config.yaml
d_model: 160
n_experts: 128
normalize_top_k: false
positions: "rope"
rope_fraction: 1.0
qk_norm: false
beta1: 0.9
batch_tokens: 262144
train_tokens: 820200000
Below are experts of layer 4 (counted from 0) of a mixture-of-experts language model. Rows are named router (the router's row for the expert), gate (a neuron's input weights, with its number), up (a neuron's input weights, with its number), down (a neuron's output weights, with its number) and show model dimensions 0-159. Each number is 500 + 25 x the weight over its row's rms, rounded and kept within 0 to 999. Numbers have three digits each.
After each expert's rows: a language model's description of what the expert responds to; "mostly gets" lists some tokens that are sent to it at least half of the time. This comes from a sample of Wikipedia text that the model never trained on.

# expert 45
router:453469518529452550510495475505523483508496470486515473464545524522477474472531506487487525528481500506467542496491474477497477497499528454521498489546470486495500490519509506487480553490471510540470499485479512487517517478456509491499504492456482484545530458487490517470493515550523517474494517482458518523481473494465537569465507520515481515483452508481506472509493473493520490436491487477521486519528491478482504507500559533462489516475530492489507480516451486455501500463486485
gate0:524506518488491499478511501491513542514514537479434469523475481530523466482515451540479515544502536477533475481518519542469537512507523490518499490473482479492510491492486502493473519519485501492491479490528498469453515498495510474527553477491510499522540516463529529499496502498506526509487520517489506497500539485481470493500529570472445583532471505508519472500491458462531494471504531517484475535481498446507525514521458540467509531499517522512471496500500511500494458519468479
up0:491533488511477556535466500527506516489482525516510533532485498493513505476514528522464468501498519499498502538489510489473544502505488474505490526522497480492481531490541484519485477466515488533490492477504509505472489505515498484483526464451476506451495499524476519495516527535525556490465566524551510524523475482445468479527506546480494497511485509503518497520514471448476536488471484515552492475468530490467514564527491478497501500471513535490456484506506477472470456544485467
down0:508508454491498484510501526522506509478516535489471534505513517520501492506456511490518502506521524485544453525462514493474510499507498544509509540476460487545502520494482495474508483500508527478523501483469480471537541489484479469543510510571490487471484471480472498539478508466511548462448485546499479497431490521474484524518543506482510482529502468485522520492482499554484458477510496494561524506458485541492515515525489492479531518504545516486474483493489485546528481506474517
gate1:494482488450491479493485513493522497491456542509526506483530545477469522523547527526509476471520479525520442523454527514481546528534488540503516512490482494518522486514483522467549558466465513534516481459516505467508475485540505484513511518528488502518519464486521506479492526508496515542486500510546516535470504490475491526517511521448486476506502498521513549466460448516484492502496497542520504507514474470466511505481506533485507535474520491490528476492535531539476505470495542
up1:510526507462540482502520506475528494558528489521549516475492514504518487521461422506544475485516516516504457496537538490551498495527524492528498502504498498522481507468477536479494447488507485496546483499505449482475523505488526469484478503476505534462492517481493495498493485581490504491511467491479551511532511440536500497515485530511489478474534508459489525526497483502508524493557500529515512491527504517475503462488508435469507530500525501488520493499512519510500497518539519
down1:488510490506494533517514488502489482490527512538476488499496484526505568500475468481470495536473560533507466508510523529505508469491519520486503482514509522505470464493471564500486475509506522502477522527462483509497494512564498487532521466502537478482481501455484533514463482499490533517502539486474487506551508480505540491476498435484567498489509521521484502487533521511527475454553463497508479487455518466484511510533523534508479510476505479441508489495470481507506521494475540
gate2:511517515488513532483503512463491503518532538501498476499500489498517521445512479473497470491485483508493497473461491531497467537468495487522474507467496481508528523516468513536494463484508461524495562503466444502495502516516478516504562474495494484527499482549453454481550491503465498491523534503511512469504554477511468518547464559500523500478519523495505494490516467480515532499499541513459486521487516492536498528475537491507493512522472441504477511487498500467482485549547465
up2:473513528480535500529478545462528530503519508535512478499508547481516535481536493540533482488476508524496502474501514530457499503483544470552491471498481474468489550477488520512487471482467474487471555489526455538529520516476490475523550486469480507510528496519499465458537482532459487519500540493529485478493500471506502468515529530517481470524466534484497522522512485473475529504483505472504524515485523486504536460485537447509479491507506501487491511517515454484542540490499483
down2:532515506500460505519521481526492485508482533476481561520470483505482482511507469508478469497500500480479454554506497492544551486505492512471506497491493481471515530492514559496462496553472535515523477488486512512532532530533545503501517511502510495513507477485443469464518486476505518513508499447507499485477523482485498527498509518480507503512497549492552515481477517519550487464467501502477499494515499529483451437486506520497489477492494547465553511478506496551508492438463496
Description: Short word pieces inside common verbs and nouns right after an initial letter, such as t-ear, d-ied, ro-d-e, n-ood-le, ret-ire.
mostly gets: "rans", "d", "ok", "ear", "fter", "ele"

# expert 21
router:517506528473512501512483476481523514527486508483489474487506513485490495487478453518524466494488486459476510489454494509487477480453506483531505485492536450490524495493460493483504507503512472487512511511513491519529525523483480507509518512512457488493519493508457514517531506531465439503475468547510463539471492502502471466535509553536542495508474498469465457487550480538507470563554520564485491476539460512518500491476476494493530498521542518501522524487496534552475487519511506
gate0:476497481481518503506458462468519525499514498471470514479496524510482507504493526514511501468464492482489523469491513460519533453487553543535564470504514460492466535506499466451502432531471514493508480533498485551483515519482516490460518474498476467479468511512495505463502529508525528477471517535502515502461477460458537487501513506494488478521494481518485483499536468529488468511496495550478504497506524503502487498456496530484483506519458492454517467551495498548477497500495458
up0:483541497526529488460498522513505503439498495518476528468522423495475445500449498489472498542545564534521460482506493480551481525505532453506486501464534478508498544512475493527496516527486504489465510477517484503529486526457499489507475510514503516504488493456498529455507483508504491497492473470508508457501487498475516522506469507500517500468529491468527491513495533502542530477492482490524472453504501500456480549524491508514465511512450527505496493518461482461498509462513503
down0:469521526495500494518482499536498522499494533515505511483540530525480491521475436513571487473494528467543520492506506502482491526470518536542545535527498496530492501504510484531485455475472484464490456533507511508480520520483492485481530504479493475526476559529532518536507496493489526479483523545464458502468515518487505490524474529471494457517466500518501491467515485517486452462533546509497541541515495485514498437489531507537479508512487477491536474500510509458506482505486519
gate1:506513505523526519435554525489485511460450539486508480504531438547548484502496512489511512478522479531462441504468502502504425479517475491496488501476506477505516530479540500488494496485509517573470483494517486469525502466476515512512473505500457526504521447502512499488478507495553489489515474515489449505503493504534488510476520487489459540522491515484500485519472506518518490509452525541527516477504522480523523523517494504529550538468515521506489481505476483496490525488520505
up1:500470507501467516483481507478502510543528498519497544521507483460522522522500523501489483527522522528489482524482500494536550531507516544518521482464486474536476505494488492490492524508420491477487536517455528511494541475536469501469481493540496539518535529508513491503502526521481470523452479484506498495532472484432503514511543523499540485486471520514502544504494505504502507514498459512525511448509513504518494449485480525472483479557474484480502489455523523451511556501485505
down1:506554474492509451488491517485532458484505519504525501488517480468472514535544493492502455498467498470527502492457471481504487472488490485520510540537558526537549455507519493482454495481522483509479520466524505490519482519446520503510496487447518515532512484496483525507463465474516499510441513489492491515507543496530494488500489492519476509444509517507485478508488509461489528515468516542482464466507478481496517426510484508514463478495460508461487505544490491501546464509499503
gate2:495494492486517494493542504483497473495472440518480486483493509480527496522484523462529555482463468530502486500490459479512531459471476489496463513534496509522481494479518530471476486458479492524487466478492525464472477487520522477499530485516536518501494430523466534513496495495549511481494536478481472528488485528507477505511475500474476488548505531490512458498499470502522513541475453503544528565515483542517498497489511466499546491537497474490530486479505443544517490517493473
up2:454545476520462426497477495528536467501461487438505469515487533509501515480509479476555495517447518534472486479492540507491468494485488505466516499496516489435530512517513471488495508499491461484485493549453529479504503524493466475489489520456473503488475524522506445489497525523477493483506511467492502499545494510488461459504502516532521507482497507498513513472493549549512509516489476479493487460494493522533498496541486499537483463509525564532494481496512511471493496504487512
down2:514519550492457475522491527532523494477471500474505466476501547506550493495486475524564512504540511503538514524478465479440473478534524484485524528464518497508515471524464479487506493488497537508505492515504484553474538499546482494506469514517460499485502524481553532523529493526533484483546440491512489540496525502478447511533516504518533512466466523480498490468522481480529484502528476512482498505493534484520493514520534490503491482504554524501518470479459481521524481495516498
Description: Final a or ia of names and places, plus capitalized heads of set phrases like World Cup, States, University, and brackets in tables.
mostly gets: " States", " University", " World", "land", "ia", " National"

# expert 30
router:487448511473465493498554490532500505531499453461496485468531519527460507525477483467513461539520475487469523472466540478473470472511532507527482474477488521470506557543507507487480496504515433464492517487502498532487514534493530479520538475472525479475498483479484533463527529531479511535469515524490520493476497519533473472482496515491540472490489562484474529473541483494476464509492520485501487508518498491531500485518454501461492527518505449501530502465494491505503482502497480
gate0:513468487495453507511509472544543527491503487520500512479516488493482520466479539477482529500471503491526484526507486465500480530503475487454514496485541542517476508515457509499484479482529501524533493466474474543518527516457549484498522493499473536510460538475465521514487518542518519474480493439493504504479441473471492517556501529504526492455520473488501468506517458455547489501518471496488475504535466554530502523518468505536503487492482500509508506507498550505516495547515515
up0:465535480503505453460513503508485517532466471498509496464455561502511514526466429512509495529513486500488441458476467513518527514531492521546526519491539512482500490498478522516478504508486497480473512534515504486502496463483469517491470471525491470523509465519536497512541482514462519502569481488483489505493524502487490467471495521513480481523448501529516518438487516524487557480495515501515504499478519460536537494483476498514520483510472497451516507521494445489503521487474513
down0:553480508469489478519480519504502472499561474514472502461556510490510490527458544468490512529497490525481468519478514502549518474486470495517513491483528514510489520438484505518547498525507479528510503505502524454527468532539453525468496490515502474516504503502521522548474506528460478548477489448493531499534492524506527512474511478495515512476488495472513545510482507510498458514479527505550460516509506473490515501537500500504497506548483557466537519533520516516525513473530508
gate1:502449506463477556515497506470550536536506495485491482468488509501485496520524467560517477500497493532475504498439503543484530531463484489491539491526480491511507496469486449498464536556517481511508513520479486500519473466521465470501487486486487489525519470487520506496478489504454481489528517500418499529492473512535495499491521494487436481460476466494514481509522522483484517529506540476501437531511487473486506480491517532497521522539534482496490528477518490483487516477511480
up1:490497501492529532486506498463475524476521489493480508538522543503498490457504483447526518487487534489525506489571485485518519490524510540506480507510532511474548459484517546490486445470471516477497470488540508548495498512545483520517519522511465487545533540534439505548502486472525482496484496494510447484555470477427512497515498498489492476504458497476520524488485500520477527486528478496477534482517462479529538527500493504489507501472497524513497489503468503502529519499503478
down1:460487500470517509491471518475527576518510544509478516508530505512479501504498511490496538539470534532496456495467517544520530502479517496524534497514488513494450525465507487443472519503536443495520524508494480516475489514449513518479488528504512504481509557440552526514513547492486494530514526567515476505497475516489484509468503469541480488483496473469452514504472533521529514504466520495487546500476503484491495501499452484492475508488494540540496498487503507508495513496523526
gate2:530501516499502471484542508489465496492464467489469504521526497511506496503491474416510534537544465539550514499511482487507464546507513499471498493520527508516523522506481518512489505541496524475500504489510493488482492468454442478484482482489479499518485561485473538538499555543537478498520484522478513493474503511498529505475481477491483493455528514476465487493499495500465496482480496468561506499527478515487483547513521502484467519509504484541496495491516563524507504431491521
up2:504498455526481485461510533521521517506476494491469471514505485515492505497521520467414509504531500487526502527461504465483511527533485507511497505518520550513538522476489529509511476513507516500480447472500478510496516485481511456469532480513492540501519491489503529527459520527503538445477533477509523491537495510494477474516503496457542513459535489476471504505491490526502515491516489496518456475541510510543462527517503505501482463477521485557463533507542516524549486495511436
down2:440503484467501502516475516501533491497505521534511539476517507528477515490508466527464472492489514527508485511476523520467524507515517477518476490503473508474480533477498487519496532497534485533478503527525498478528492507471476508456501503520492508455513512514536507551469549491547502479495533540474469518516502472523452505483436491466520494505504436495542496499521444520490487552524527502512489522480513491507495498528476493474546548478465467492498468528510536546525498525462532
Description: Inner pieces of proper names, often non-English or after G, H or N, such as ro in Giro, ó in Gómez, ay in Daya.
mostly gets: "erman", " John", "ah"

# expert 52
router:519515521515503511518551461487493513521513526501531523514504508497523495457505536494517485509497430488480487475482472482489513550527511520520475491484505512466448505505479494505461531452488484447518532545507474514534511507482507509474502496480485574525469486516489461518485477463485503525477483514504499480494504493480502509554522501508524463525469508473526533505535460507531528496527516536482533511508465497534512470490469486467502481554530464518558516473514470463531474518519487
gate0:536492448482539468485487526485523514509515497449486541466477507482502506521515448500547489488492477512449501482476509479503446495511507501531508466487509520496530470480518496535502490521516479505492458524530482476416517484495469477489499465516481443452523515461487478498506508488518503506483507471504461503476489495499481540443443478495473501518501494489466521461484462482485446469495487514487493514541528454474501526512516504489494501479505488503469491529529503455525478473519523
up0:530488529520512480477510468508538524514509488481506536461520514501518537539535494500521496438485491495546468448454502476504512494496490515485545477482536521476434513516513529489503465512478503467522477540498501508472483465483466503445498473513464493488508496477451487489468501498481535488476427467507527523505497512507479476474522473507499502478510522502510533425500475461510496498521550527485515526553505510505495521477453501470480510520491497525484529496505500485479460488485502
down0:528525493546462513481485520480458497512474505545489504480500472529527492516478501509541497514475500533496512474542485483487501492548483524479509518515496486503452492505500512493479477478475506467519453538459469476473462483451510520467520450485541522518495478471458484499475518491486547494503520477474445474539498511498528524490496533517481479516476500500498503508506502460503506479533476423464480521526460493513493510525468461493468489514548461491517478478520487535508469502460460
gate1:477517536516515513502517500453511571516533510511494509545465491497521470520450480513511505546500520519498483507503469453503453493496471499495462467492478511558467479507493497529469495482531503463511511458424471478482497523493514511520485518480516504486481456535526473511502477498500481491491550541523476481505495511521475474509516510560486475500494505523525485517500531493475470514471461490535512535477516485526501491490491532492433489491486503509513526507524506453441514513466518
up1:539475478547532488495526465556519489490475520498490483493468552490476486516456505530448490529517533477529490475485511520498493482447510479501507531528478511444500517480435502523503501492508498489522474515462537520463503528508501492463536519522501543522516514467517498498485460494505512499517536475457529487512529499503513512460514510504486528468522494506502504502500509534511574451500490463457497461479476512561462508524500499533508515497503526504513491543476502512528463503516477
down1:484551456520484492511542519508514552473492474527440487589530488483486482505521512480493535459497491490488467454511518488483468511476480506474497514522514483478499465472497521434440508500485495474519495490491504544510521470512473501526483491506530550490444496519495515453520539475519514486441505491510521514507470506527531507500549478494487507460504470505477484495488531469497461499492512473490516486535483480513495540479483474479511475495492475518499517514526463502468508480509522
gate2:496473498492454478501484502534508448499518513521496530486538515528527458546495506523500512464473500510494492487504494496485562501499516474436501495494486522481468511474522523476517487524511535478508503489557510542520486468498559529487484483490515487511463435499480510507512498527524560492480434492445551536507510489474495513510519457524462509516527469478523519481513489507484464476534512491467497447522515514527528511511486491465473485513496474503515499462479507523510482523494465
up2:491469484509495485512532479526518496507468563510477497540542494515511501474548540489505485492498492501468464509494491493497527506505490524453475476468513513468444486459542468505532476519502511448524502469490513511471520481533508515461467511500528485511500523498517491503465495474521529472449499510454541536520495495504514520466529479510504499457500491496511531495514509497485563523483520493503471508468512496545439500512497520497556469493487491498478549499524555470542462478468504
down2:481475503511499472530477478450504506482515522487536488461511508526520474503507532523483523500508531532501513533452506505484488509534538509485493484524476570569502483532488479489510518464477522490512499527499485504495477526475497487481528479509534523517524503451507500507498533534484502553532542481484481509517474500513465440506494511531537509469513515491482518506474513471499484483456535493517495519457516441495481490526453519475485525545469502509514425491504496506497459551508478
Description: Word-final suffix pieces ending nouns and place names: -y, -le, -ure, -ory, -ire, as in county, legislature, phosphorylation, Lanarkshire.
mostly gets: "che", "hip", "ure", "ury", "ampions", "ory"

# expert 40
router:531533448528528500532512482525464519452475490508489471475464471495496477460467501510475545481492480534532482506511486473513504471461506493475456506503524499507535527528450459475454496474509494464447518477476527515501460542474522470519488462545501480479471513523501482482466501525521494535469524483513493468490507483526513514477464462504484487551498483483530514473522495485527465497467434510468507481486519517526484510507535483504487470479506497520519505490549518503517518480472471
gate0:489533523528494484490524559491504501495522498495460479518510488505531480480477530470476504556491507472423477492482437497524502480471473514475558512529438487504500520497500472542518503502522486456479519499567489494475469467466462503546502491486519498499471485538489505469492477499519452481502499528500529551504512477494522496449516472468497530486508487495469512497520513484473489509547505511492500532514492511523477473489506545504483443514480493488456543514511490491487484507487479
up0:523515547540514479500517523463543498516519497478479504510475500541497497458499506497492445554527486481528481503482486457492516510504493539464534487537465480526484529478506493538501486498515522441520509492540436516503444497455500507533488501478522506535510495513471522484494484505508516494505460502519478492476527496479546493484543454482497515519485451506500488506510500490483498501541528511484492542455485488488444441482480555512483468500520468516484531533500520518494479477467492
down0:453516497467546496482530504450555506540473500485519509502493502515464538512524476505512503529538474520502505467479528495537488490530525549474523547515475479507478481488520496552467457482546516502484490481535502502496524548521490475481528544481469475484501526530484509530513489509506498517491482486456518478503496524482559519500495506482470437519467482491457447496546458502502514544525513505483468503464495510524473469521479501513484513517517475482495530519474481506471530513476512
gate1:484516504521541483488492531492475494468505496476493469547501490533497446535505521500450524482519484476486445497471475534471515528507491467474535511504527520485540516500471484502503479495498491471510501486505524464490495477464451515551518516505529499535529435516531489470502481497494502503500517499475457487464531432470520473487504470500493498514508528523465529460470504489468475482457473493515498473540515522513490479460512545550499467486469499516483536535463475515508519527482485
up1:480517464551522498505490525506479479513472505506488489531497508505498501524484523529478525497500498451485425500480488523500544534513479480449498564503510507485493503537485476470515480480474451465482485475515519492479527489475495519530517484481490506549522446500510536462456512516512510514493503487421504510455485434474505461468517482545504534520524507466481517480482495461488504504470481486510466459494530494524474480494522524493517480476467494500492528512474495482478513550482505
down1:484538493517489502500525513456505524505475549545494529487517513518500508521484482506540427506517491530508510483508504492506466516522516520468498521516497505484500528523517448520489468491502516471477507490536522494455485543489455484506491503468493510481514531503506510499514541512488503498493463436529517525466439497486517538524464476534490510502515494508491456466587497474506466506514530537495489497478504479526437475514470513514475563519459501488456511483497500513515484481483504
gate2:507527522508536495501453473513480475497480515491560475500453518536484550498519505490520524489460494496527515489493483505467503483563530489514515466479476516501491458483475522489450509496525492508531516541486503435512537533508478504542491510517503515528526452476495447492488485462476525518549491496479505505525498526497529450471468520450505521510507505499456531487510453504507520475507502528507507496487496476472518533458501465483511553508525488494539457475506479528493483529513485
up2:461522491479530538513511476503538494496495471464520554495520534526484549514493520536496546482498520518509510495540458487506494457509502477464528454492481481474473446505502523489454498504537465487544476512497509480499466507495477482503504488457504505519495454546482540490484503492455544484526501507492464546483511515489484519504515536451475468502536486482461491503511506504500475459523479510502506516480471515507497527451520484475495500480511502463521435476444473534495505519514519
down2:493491476491473522443503491526493480465469502528501552475518483457505494474476486492485504453503538499515517531529525504519506507515511517491513498539469492468442501510519494472545519495468485553493506456524505480478478519526510519490491484466498542492460521507500529507510492527502488541525572465493473488486549487502512464525492520488520468482500520546482470499561516508531535527499490482462486508487534505516479506498551538466486482517468546512500497516487483557527490526476520
Description: Single digits and two-digit chunks inside numbers, especially after decimal points in measurements and in stat tables: 35.9, 137.8, 12.5.
mostly gets: "0", "30", "00", "50", "29", "27"

# expert 44
router:485479518471522500452492490531496523501485471463526510516504561507458513484521487539498488479492498486467498477499533534482502491519525499494513468519508543476460474484467487493552549534520511475524523500488489485496544538439490506536509508516495485446493515487509475513486509509495508488535498540491487504498526532515498499466483541522507519536491477463481527472531458519549515519508477559472490493497467503504490510516460500471472508529470456462496536508493520537518481522533565
gate0:520418495514509505529492481499480516504500513497473508520528510499519469547469464468492576540501502499495497448466502515514475438500492492498492545477519532490537483486524485517473534493512513560495472533539518537532502508515508533493536536481507496500527497488502505519494429464511462524497488495472502514527528505498504514493469514500516485532492510504550506485476498520478487547488520495483508526504457499476467516456495533490517492522506487527478481449490490490537500450493465
up0:525490516487492473519508502516483487539471516517496501470495480492507507474492548444476514514507453456494472500507506516476498499513491516499507481466487509504500461485488552571509499532471518484485531469456499527510527561487497478493513515491474509504527511493509451475544493509563469488513498513522525516473481544546504481530533512504485531503511523461568533509537468496512491535491519507508505494481497553536469518532529543505495501491467473547458520504528490529531480482490476
down0:495492487497494466500532503499503531466538491561501529492476509543514482501524510506469487582449556497495483473500525439505484483540486496528537490493458513493534477497488477459488505504521503499449492507535535527512509496531465502497477488478479497525500480532534507451445465476541523458502487467505492466511525582518514482522480495519506532524538487536537524524507504469503513490497535498507501468516527494467494499503506498510504472455508494505505522524483502483486481510526502
gate1:505490527497469520540523556490475456546470449526500532515501539524483522514492492503502506481498468477474452472465529506454482480547493492466515501487521497514480523558487499487489520485467495495531455508475486483472476457510580490496474496537466492486463461460474542479518539458552516507512489512478500518510552512477482486534468490477530523483475509489531493470472505493492540508509516527516467500529469527508493488506499507470501502499506499485483496492487547487496480476515513
up1:513509511505525461493538504486494478523485490499472498501444506505499518527474478493528518545515491481515478468447523520471493510522463479573486530523517536496504543497480517570525460507504550486545463555478512527516454522500497481495491486519501512506518492481511533510524479456480521460465505534480500463529538500508546527530515485493503532477496488493534514477472518507493567486509528513486489510520491510507463494508467500533458457486494471515550511498491530496501481515512491
down1:520489538529514463450478520530465523470493502502514538505500469494501480513520525555511496482496513440467511504510498502466498488541497467485464495480479529529514514495516489468450494483471512494494469456502534496456500528516483503495497457489549464524498457530437491492489483500495494478486491435515489482473503489535519490515468487505483512524485509489531477463522521512471505459527531461504503518501427474511489485486437519481469503516476487499505472476494475471495507516466455
gate2:534484501468482530451512481507503535501487489489538514471469497525453498460517538519463496512471492511526488485516469478491478494541501505449512563497483540494489506566493508503514493464487502508522476481513490510512502492448535489506507489501537489461481496495474542488461514486526515478529505506472526512508484505551472483550512492469526514514489484480540500531499521462508504509518449501454475494517447484473534448545455487477531485487512508493448467471499485490488465493479483
up2:479485512530476525459539472481481503529492473485531492484487510509517524526545486483456516455521511535539527505487507486515514546494501547529467453495536535472506492498500550552514462481518542503495559499486519467495513491484467508517468504469478477504523542516493561493552490496478495498523494511537486488488491512501463524467560497504492508470476503515466525486509502492521540508480503490534536479554484499481507465514487452504500501518495497506506531466530511511476551520495526
down2:533528470427511519537513503532529473514497522499500520484493439515517535498457499451491501488463484505526542494516549451478541532518511491524471504494481500526505528486481500522514499506529472534518549486513506475489524510501470492508463520479551486490452478526500485527471485482521455534475468493510521507490527463469496491510494513509520484484434515509494496491486537546484517509481489547491549525500509511512499549465513502505467498529471479515500486527484491542517526491543481
Description: Vowels and endings inside non-English place and personal names, especially Hungarian, Romanian and Spanish, e.g. Timis-o-ara, Mez-ő-köves, Yerev-an, accented bytes.
mostly gets: " Jo", " Ju", "á", "z"

# expert 60
router:478478505505489538499567473466524486511494515480507488529502485527539503483518517510509464498498553479480524511514514492491539486502517487477500518493459497492493489495513515473479503463463550516484485458484496496527503491523520554526512492487505469508513500501486535462506526457509495498459520525495494437538465541473518548502513474492532509548521531454487527558520476535459497492521489442476503465491510500549506519492470475508543496501482483462481508483485481463536544511473498
gate0:495495497510489523529462532530444489485464531508501494516485548491509491511501511490488512518463511511529481542480536539509452479532519493459465478465482440543491529531501485504507499513528506479498494496518517554512438509527504571509493501528493491500480461499553511499499484477511498516520511527500502534501506493506498487517507493518480505482511485507494497478503595492496507543467519485530478524492530530478486500505470522526532496515508508520477558551518502492506493453470549
up0:518512544486490488503505517492501523499520509467505523498541488505508477512464513518471488501516505554536485497510518511512504497500542451551536438454497484489511481469499484482508539492479498513479509469492481446501478509495462541494485513509496517505507574502479512542459490514463516490478481505505516523531527534507522508444498505506515472511505497508510546529529496498511510511506475485492515494447472487493450520484453561456439464513516457490508504459536520489477507455510502
down0:480524487500485512496489529516498563502514515542518475521512500516517520517508463489529464502484462507523491519462502456487487495526543468489518570486533519519460481523499489440520508488506483475451501516480483482504458459466501498474535509531522508493477551511536510474450502513522494486497525520506492508491500461509486517492504480473495490470450499468546522508482494577474529506481502514480517461468524505522520528523486539553475513514494504496507456538498510481511500450476497
gate1:494498501479480536494499517460450521501453494504458474494495521485476468468499512484463490513512481504482508472472481508502462499463464540478473485509517516555517521509522479489514523508522475526475497497493504515443484490508521473531458536504560516484497503497515549496459496537540498491533484512522528486469530502490466543477473464485547532526466514498478462534456477491494486492472456475523503493496514493500503508482478518544508514534497460538463505465556519480526494506449508
up1:519506473511529496530490506500524489480534490533511550467528481529519480495501508498510475509496543543476511510534459475484513462529543506516521508505509496494512518480519484522547456490473513470577481491540480529485522525513507461472485482485458504522548508482535507495502492495475480484497510514520518490488511485495524495504532508546454477462474477523510514489455510516490482495516466570433516525498492497502499483536545503471488448474499531448515466527486496469528525483487491
down1:487508479525467543488506506519489509531480519456506482506477500466493536517454505504536470527501520506469538484460513550492487498499518458473514474513514487540460510503489450504501540521531439514520534534502509518496553500532500523488526520506497509463496502463536486488488501550492473466548503542498449498526539451536497491485488465458515526480534538497496527554470488496508516490531503491513529486480512505556513479500519526464501490509491474485502510538470474505528526512505509
gate2:499483523514497471505504468477496491450506519469509529482504545497545485522472500496477494517515523446457487539458471535500516488496509500453478511476505497526482478514510462478513517489476490502517514471510496488457530498493514543556521553514481505491499515491536511533494524518523520499461521479480530504500527521501516504549476468484523450445556478492497475469471505467467454511518470503532444504485475511495464526528540531495525537475530481502482535514461516489486481526498517
up2:496496498572533453494512494534489446468542504489528527493478521490518518525497497464502517532500537474470491522479474534479495493506505475514537470462501501473473502523494507482511510479478497502518499460492483501484521483471529513543483498506485478487522512495519519471532579513519488536483481437500496519505521517480503477486496475516529487457509497495466505462493508441523466511545514466512433512496457511513436496521510538510494524494466489469480498545479509521515488530477486
down2:507507513489475507501500533504504472499448501462448491544517501506504507443537517490496479495497526459462492484493524535481534474508515479508499468473496505470415498432508523447503477463454536499486500457516467500510525494483523471500468530482474456503480516513471478517479517497498472470506565558527497539502510513510497525504459471496498507510501521522519513498491450472487490514495481518485490476544495454500458516479490482500521510476521469519488481538482509474501510510481479
Description: Middle or final pieces starting with a vowel after b, p or w, such as it in ambitious, and in husbandry, ork in network.
mostly gets: "ub", " sub", "and", "op", "ork", "oot"

# expert 29
router:473436500507485476509559491516496488513498508480492551487518518527468489476502540531460504527459500517504537497505465499491526503502504485500514518470482543513494500462511514458479467539460522559533495495529474494505535461484529472489463497556486520527535502508492514498494539546555521486497477510507499521511473507472502484492512505493531496513527463477501516555479443447486510541486501509476523534512502511518524474482507491524470479497444466487474486471505518490510494454497518
gate0:486460524522456510491548491505493471502532507506501498507488471467499452511444473540513512494523473511497523496501523455493480472502482495520488532530524479498516503517519486500503459513496493525491479503493480485479450484522482472502500493436504525565520494486513518514508464481556462446516463526495467475496491498512471488461507543534459448522495500505513516518485476484478497494499516508487492483491465487483519498526552518497497466442491519542505503450473470471445500466474532
up0:539499439493528501480460479470513495502508494515491481483504523537501510454526481471505509494468554489532491505504487542510501511457542528461482463487465528506471448500518505510464527503513500466523477469460525527514551534467524509475470535543483490448493523499515505495516535506459503539511511483484509509546488505510500507476489449487553564464523468517487481492526515507520510486507486484511496515512533514484474548472496496499496529513491481465529527536502544496532508516518483
down0:505508516494531475483521505478517488508536549498484481500530524497475463545475481541471501543493499474487469502453472486549506539530509486529505495461508479515491517530515454522476549486504484510475494522482507502513525487512505524495526496538508476532473490468538466509520486479505489502445490447478532532523459483488496494483532519512536505517496507486487445484473510505493524521478480480535514498524424482517457486516476533454472466528485480506479448511517460517513484502526465
gate1:514504449471478469518509530514464473484473513545494513466524468508513501516526473483504490496489521515530498483537493504480522516481490483497493492461564478533542515523516485515572479470472502520492531527502514533500459495500458504527474485512486528498542569505520474531520499485499469527497522507520473500531559503529492485460495494515508576525501513552484537483528537508492500549480498473506497486485521473523482482502478493494482478554455516483483504518486502506524537509524501
up1:524513474574529500498463495465536527508487461470491522522458542498506475466520498488509477528487456538466468537481504485521437518510494502490507488487459503505512490507475494514470524529534508470451494516498516471511528493469525496468492513473513511444492508542522501467503522530487520502538466517476535515471504487493507493521534517519501466467460519478475467476476525474479512452503489525531483524530492506515467498540510527539501491480536481499507531501498507489512436450509499
down1:559484508476521465512429496504489543450493535495526488531465472458505492516475482453525430473502491505508490530441457490506471483466491471528498540498513512508516489524495477500483490493524464532511508518525493494501436528549506485457534508467536502482449496513498511514493497453517517500497515493516477485507535473477491508528492463494515518529508515484515505511505528524493483532518492546476498498458507495512538475485447488509500467493495497489488480530463505506515523545531513
gate2:500522505453505490494495525474522472522458493481471523467485471482464460523455485489507467474481505511455469520487514478521496508534472506521523460492464478512523562540472489496494470514468520538484518506528486459519450515501551495476512496483472549457427478487506498503525484528542490479513506526487516516527507500509518530543486462508489492521480485499428500523508504530477515518527508539462492505520511487495517508459517502443512498478498480507538472516478464498498491479477493
up2:515477472503485514529491508533492477512492537463532490509523528470504550477532528521473481520488525522508505522468549503483514528470532490526520491508483495528460433463462513519497512478519489463481483465490500506548523483507499542519510515463487474516506530499519434498454517465479515522488493450537469479535489484477489484488500499467502472506523502505549507523493480490481519523526493452535469486432510488527449504460465471527502486502504488497480532503524511516497484532536510
down2:516491515506554506521495523502484502534532501508518498505533488528489493527535519501539493459502495490506485508515485493523535533457481523488516513486526496508507521494511526532496537483574491507519546512526483513539537495540485476478481465531494506510499491468500493512477508474512454524483464445444474526515517456508482495468522477535467535479488552503474529500494556509554514485519485491539522508468498521523469465515462485498511467523522492479499515489491555540476494555515494
Description: Pieces in the middle of a longer word, often before ed, le or on, such as independent, pretending, prepped, passengers, Utpal.
mostly gets: "ilm", "pp", " ind", "oll", "erm", " Ind"